{"moe_layers": [2, 3, 4, 5, 6, 7], "router_score": "softmax", "normalize_top_k": false, "n_groups": 8, "head_dim": 64, "positions": "rope", "init": "normal", "optimizer": "muon_variant", "beta1": 0.93, "schedule": "wsd", "doc_mask": true}
Below are experts of layer 3 (counted from 0) of a mixture-of-experts language model. Rows are named router (the router's row for the expert) and show model dimensions 0-127. Each number is 128 + 24 x the weight over its row's rms, rounded and kept within 0 to 255. Numbers have three digits each.
After each expert's rows: a language model's description of what the expert responds to. This comes from a sample of Wikipedia text that the model never trained on.

# expert 37
router:100132126112143150146118120146182102076097140110123120145062140117109110095114110157110161121112133114141102140138102131140122143129082164142077168120142082111122142130129127111120137123161135103133169153111063122185148117148095137136099104147129132108122113104161157187139106125104114141096126145169116102156160147135114149144156139142111156117137131127137125173125120092125089122066
What it handles: Colons after labels

# expert 36
router:136132152126139126141128111110155102207129125148127088127126111093127102140130140137121146201119121116108173130159162109162115133143128074132123131113100133143116107160137169137132121122116077151133088127121160110112113095097187101133136115122136126126161091107164128129121094117142135134150099160123164098153160137121160092117147106135174132157081114103121118128137180120139145145164
What it handles: Roles and media nouns

# expert 24
router:125157152127130165084137141137187120117145170096153128157125155116114129140118128140108111141110117126127130113188154096124122118134126162133103166158098142113098138129145147136158144168116102154122135142095121144075097096114132155144173150117135092132138151119132099150104118107148109144142118125112180136121139136108142124118114144144168128173102111092121086117136162171091075096151
What it handles: Institutional and abstract nouns

# expert 30
router:161123123109136133148090125110084131196135195143121158177153125125137145129125145172110142125123107127052092127158072102125148085119091080166097075156110159174154140134146133137102118135137114084138108121110120139136119117102119128120164111169158144120119156092107076163152117121122136142169137153111135076136122149118126097146118058140124174196139141149128143118084164145102114134132
What it handles: Name pieces, table entries

# expert 13
router:121107156120185118140125110173119098132126122161094094078080136109109122109108091128144156142126099130167147117133152158122148123135128093104152153120094120152085151163136101129152085124095199143133120099126110100196090137112120141112084140114082136157122160126116113120144106131149152124112116116148110163100117089131119146129134135113129086076138114162119178110146112125096129090113
What it handles: Perfect auxiliaries and scores

# expert 47
router:136169066111143160127143143120165118135156138090136144139127122113137124141132123142141077108172099152118129152153133082110179152087143174151100106129124137123119072142087151150112092159150095124118107125132171147137125182157128101137150101159180114136141141081098107130108138160177072143114154159150141155129122118117112108128099124141139112146124108129108141136112120154103126130131
What it handles: Noun heads after the

# expert 25
router:092139116114099115140087125132137115175148147131119126125124147149128160135154123127121154093134117137147187069093138156130139170129107087135153132114161152181171119137070145152118115124118126166161083100125113109100077118121161123119148123090135096117117104135145121110107133108088175174119157078116105141105134138132131116124131148095117120121102096126112145109102092133173142082123
What it handles: Articles, numbers, year digits

# expert 23
router:106141153142142145124130132138125147137139156135117116171128137102114132088172115133118159149185067115166121138095140135153152169153115132131120158086123140138164111143133104137113084134139133197130129084137094097131145135126132150111157171130127136135118131136139145098137105160148102117153129129114131141145144115118123146126150151152117156159130132136152127151124149133142124117084
What it handles: Mid-word letter chunks

# expert 32
router:174127119153148080138099166142133145092127139120147107149106111126163116126135126115164090127110165142151067132136154146118109078121129101124153144086156134127103132099124147123157139096127144083190143102109149129140139152150131152149142100109120115145150129158132112122087121138146158098164084156168132126137093132156126112130175104130098118116113136123114112147138121129128127094108
What it handles: Table cell separators

# expert 27
router:135150121081169131166141081151143132137140175143105110126112159080146135100083127130135156153149185105133141086102113159096120159105168064127104137122106120115130161140121144118103087108160169105117134116076152162157159079113116152131155133128106108153127150142109153120144119149123140102132147152122090138120122089106129140132139121155127107118169150120149154141148108117088113123109
What it handles: Name fragments and infobox fields

# expert 46
router:145150161164128151125118146126123162133127168062142146159123111137105098128105123150158140128164133123126160128103171145077142151156117122152089088121144153150156145108136176143139105148089155147136115122114133113120130069142110151166119131133105136117148093135133149128118107140087097131150103152083175117136156093158158134106096155126152156150131184116124118151121157126118130126085
What it handles: Modals and word-middle pieces

# expert 1
router:148116139095128136148088113136103153102115076176141117136099153131146126112132119118134111106146157143132111163139129149130117109098128156132106123145132101135121121064164144112137158102144143099189153143100173142138107131154076114144138096128097123148131122130128119133112141122143158105155124132137166156137124189090106139145177138128131108138159098090142121095144104104124121169127
What it handles: List and role introducers

# expert 7
router:139150133160145113141088163095116155145120123116143136143142101152099132080107113148123109140176084118120106129088152166121138103108141091110120141166139085163102137138139130134145139122170183109125124188160138078146144157157147152096148181173079145094081113161153116129130124096079145141130148148103109186158117123174100171125127199117077148116130123156147170128111133123131099105107
What it handles: Line-initial list markers

# expert 44
router:106118153129138116139123129128091159088089061132163125066115112127126107116153153091127102081137163134124178116120152154112127171151128159123181113069109160146138110155086134123137092138114157156121141141146088114113088126106142113145080122136108111149172086099127122092112142141137118123098108111136149108124146121118175110158142132152140096135163107085121128067120126129093126120113
What it handles: Copulas and auxiliaries

# expert 2
router:106119119120113099133143121124151124156138153122110142139130115123135141151110112130131122155119115161171152102103108172107099124131140123083175110139138088165148118128174113162104114100159123135122107130156113106165163093114108165077164150129104161117074138121146143152104105124113146150137123135137116142175124080149137123114119148065105110139104134137128181144094132161147140140118
What it handles: Year and number digits

# expert 16
router:168154132123125179127142114099107143124132097153127113123114166136111112064138146122164160131130095079185124144087147097166118131149157138155103121155150140120104161145135125130127154097072163139108137076105093122138117140147133144150054117104121137111091106157139122162137126122128145143161105127130139149144124128097129127088181094130164130067169197169093144149147110144106141150181
What it handles: Month names, mid-word pieces

# expert 33
router:111165118120171156135105133136121124129133153142127140134144124101088112102150135108104131089128104131111131143161079124103148164139130117173118131150097128161149147132160125081112136142141147099122172121059118171140136139102120158121132107133129145102129122117128129130138138116105137143148140148107137166098143126137141153111105118128136131103166108123146131146153108119091130178126
What it handles: Units and name pieces

# expert 19
router:110104101112097101135102118124116103144135108123141137126074139116143107139150151144142148144083131179162150082107109184164105132127137121157135138123122176153126122157117122091114149116107132067153089150120092079156116162096106104102147125131144167125109172116107123143165114152148130142170096129142108140157128135139149089136135100121134140127173150183142133128173073130106099157139
What it handles: Zeros and national names